config.toml
d_expert = 288
balance_loss = 0.00855
norm = "rmsnorm"
rope_base = 7060.0
Below are experts of layer 4 (counted from 0) of a mixture-of-experts language model. Rows are named router (the router's row for the expert), gate (a neuron's input weights, with its number), up (a neuron's input weights, with its number) and show model dimensions 0-127. Each number is 128 + 24 x the weight over its row's rms, rounded and kept within 0 to 255.
Before each expert's rows: "mostly gets" lists some tokens that are sent to it at least half of the time. This comes from a sample of Wikipedia text that the model never trained on.

# expert 16
mostly gets: "ã", "â", "ô", " Pe"
router [143 123 130 149 151 103 122 121 127 105  85 137 130 171 133 148 124 137 136 157 153  80 139 137 116 118 139 146 118 114  93 133 127 154 161 136 107 165 144 155 132 143 130 129 113 119 154 124 156 174 129 143 167 118  97 133 141 148 137 124 149 102 140 139 156  67 201 141 131  98 159 151  79 159 183 150 135 124  95 107 121 131 120 112 134 137 159 188  81 105 109 115 110 119 102 158 164 143 122 132 143 109 146 118 135 124 118  87 104 145 121 121 105 155  92 178 141  82 167 134 125 104 110 136 120 152 122 122]
gate0 [137 106  85 156 142  65 104 107 117 105  79  99  59 174 122 102 127 131 121 113 138 153 101 130 119 113 127  81  96 126 138 147 145 138 134 115 148 132  98 154 132 171 101 166 175 134 145 159 114 159 124 150 119 112 144 145  96 133 166 134 173 168 109 141 116 154 164 107 119 157 135 172 121 130 127 124 161 138 119 141 124 143 162 150 142 158 116 146 121 138 115 129 156 129 134 145 109 113 157 138 117 150 130 147 126 122 147 156 129  90 184 173  97  96 123 105 104 147 149 111 146 115 123 143 159 139 106 112]
up0 [130 128  97  87 131 118 155 143 129 146 115 120 138 158 123 123 169 139 155 124 152 124 122  56 139 165 135 114 140 158 108 120 111 150 133 136 112 108 120 104 115 134 140 109  91 109  89 123 108  97 102 113 158  82 106 154 126 187 180 173 149 136 117 116 115 191 102 114 124 115 113 112 159 122 103 119 119  93 126 162 131 111 110 139 177 144 143  83  99  78 149 118 106 160 138 118  99 116 137 143 134  76 138 115 123  99 110 132 152 141 132 132 137 183 129 114 150 121 106 126 104 134 167 111 129 108 152 131]

# expert 2
mostly gets: "na", "ha", "ai", "ka", "ana", " Wa"
router [ 72 153 115 112 124 116  57  99  96 121  90 164 124 138  93 153 162 128 134 111 143 137 147 139 118  93 115  95 145 134 120  70 123 112 133 114 107 182 136 108 121 173 142 131 137  90 129 129 132 161 137 153 137  90 124 107 144 135 144 109 146 124 115 151 170 121 126 157 152 132 130 117  83 144 142 137 125 127 142 104  85 107 127 115 171 127 168 112  95 131  96  97  95 108 118 147 158 130 120 151 147 108 131  96 110 123 160  89  77 137  91 133  65 110 118 128 121 120 123 127 130 156 131 111 101 137 120 103]
gate0 [136  85 110 128 110 153 102 144 143 142 135  93 117 197 142 127 149 158  96 124 133 135 123 129 120 129 142 133 136 129 121 113 145 166 134 130 119 169 202  91 125 156 103 109 144 127 151  84 100 144 153 133 141 105 123 104 163 136 155 155 106  76 109 124 159 104 105 120 140 122 133 133  92 145 141  93 134 136 124 142 100  73 142 179 131 119 151 120 140 139 125 129 139 150 150  92 112 135 129 175 150 119 146 113  96 147 108 139 135 145 101 114 119 139 171 133  72 121 100 115  69 128 152 100 164 119 134 107]
up0 [124 148 154 112 117 125 103 140  90  87 135  92 115  86 108 141 106 121 126 124 100 159 144 149 124 121 165 109 150 142 128 126 155 129 126 119 148  77 157 134 141 103 127 115 158 101 176 129 139 162 137 149 106 151  88 128  79 116 118  92 138  94 134 133  94 122 159 151 140 132 127 103 167 158 141 101 144 103  93 135 146  91 114 125  95 130 133  90 156 124 127 109 134 166 100 150 121 151 129 157 129 131 139 161 191 116 155 134 130 111 134  86 120 177 114 104 151 107 105 175 104 126 158 137 102 161 110  80]

# expert 0
mostly gets: "ro", " Ro", " Ha", " Do", "he", " La"
router [151 112  99 109 138 140  60  98 101 117 126 139 119 137 114 139 137 102 111 110 137 121 141 154  78 131 138  99 125 117 120 125 121 118 126 148 110 167 179 122 132 212 150 118 139 100 115 118 154 127 110 142 154  76 108 113 171 139 140 107 142  91 145 177 128  99 147 161 152 112 102 173  86 127 120 123 117 107 116 131 106 136 140 141 151  90 150 133  83 147 145 113 113 107  92 127 104 155 144 159 144  95 111  89  98 129 179 114 115 111  77 132 101 140 147 102 134 126 140 124 157 118 126 117 119 136 128 128]
gate0 [150 135  89 127 158 154  94 145  96 156 156 141 187 103  69 169 154  87 152 145 148  75 142 173 147 139 124 123 158 167 183 150 109 111 110 148 132 124 120 114 120 119 110 139 110 111 149 119  96 151 151 121 117 115 122 113 119 150 123 125 138 102 113 141 131 128 129 129 141 154 132 119  93 142 135 110 124 136 138 133 131 140 170 191 151 135 107 166 115 176 141 124  80  96 121 120  95 121 130 113 126  94 150 132  94 131 143  74 112  97  87 102 155 134 162 126 133 130 138 142 120 130 104 142 140 117 173 129]
up0 [ 92  85 137 135 137 109 117 145 132 152 116  83  98 128 105 157 123 126 102 133 130 130 162 123  81 100 137 161 127 138 153 126 142 168 191  87 104 159 159 106 136 166 133 112  79  95 159 166 134  92 127 116 115 112 107 154 132 153 151 141 133 140 140 105 134 106 148 143 148 116  90 119 102 181 142 128  94 135  76 113 104 112 141 103  87 114 135 158 120 163 123 129 126 138 157 112 116 115 158 133  88 144 119 121 150 132 100 141 116 155 137  87 109 111 103 151 141 109 147 148 102 162 119 167  91  93 140 132]

# expert 22
mostly gets: "ni", " Mi", "di", "ci", " di", " Di"
router [106 175 114 138 117 109 101 139 152 115  82 161 146 164 116 121 140  99 131  85 135  93 131 166  88 115  68 104 165 126 132  97 125  99 108 118 120 203 129 105 113 147 130 116 117 110 122 196 131 145 161 139 143 121 136  97 150 110 111 105 137 129  97 178 132 101 155 132 141 106 131 140 106 142 124 145  74 137 125  96 114 152 156 109 156  81 128 136 134 111 125 113 105 105 133 182 143 157 131 140 129 120 112 107 108 129 154 113  94 114  88 142 100 131 150 125 104 107 119 128 145 124 124 115  93 153 116 143]
gate0 [130 100 147 152 154 142 108 144 131 145 120 125 172 148 117 115 109 128 137 135 166 123 119 134 135 144 100 144  92 120 119 109 103  99  84 125 114 112  84 155 101 155 121 141 176  96 132 146  90 139 132 131 144 117 123  97 160 125 106 130 147 128  80 128 115 122 183  82  70 130 107 140 140 125 159 144 122 145 131 115 127 131  91 100 150  80  99 164 147 156 105 101 112 137  98 118 136 169 124 106 144 129  90 136 138 133 110  90 157  79 145 131  86 116 161 129 114 113 139 105 131 116  80 193 124 125 126 163]
up0 [152 120 131 154 156 111 146  97 117 191 105 117 157 148 109  81 108 129 116 146 134 188 112 126 137 117  98 185 118 114 119 122 141 108 109 173  97 133 135 120 103 121 104 103 142 127 141 101 155 135 169 135 131 181 102 135 130 141 137 136 122 127 108 121  90 107 182 129  99 123  75 115 138 107 132 162 138 152 166 125  96 114 117 119 156 112 102 147 140  88 142 114 116 100 116 150 151 159 141 119 153 116 126 109 125  87 120 135  92 112 106 136 139 153 160 150  79  91 100 120 148 143 122 177 126  88 114 131]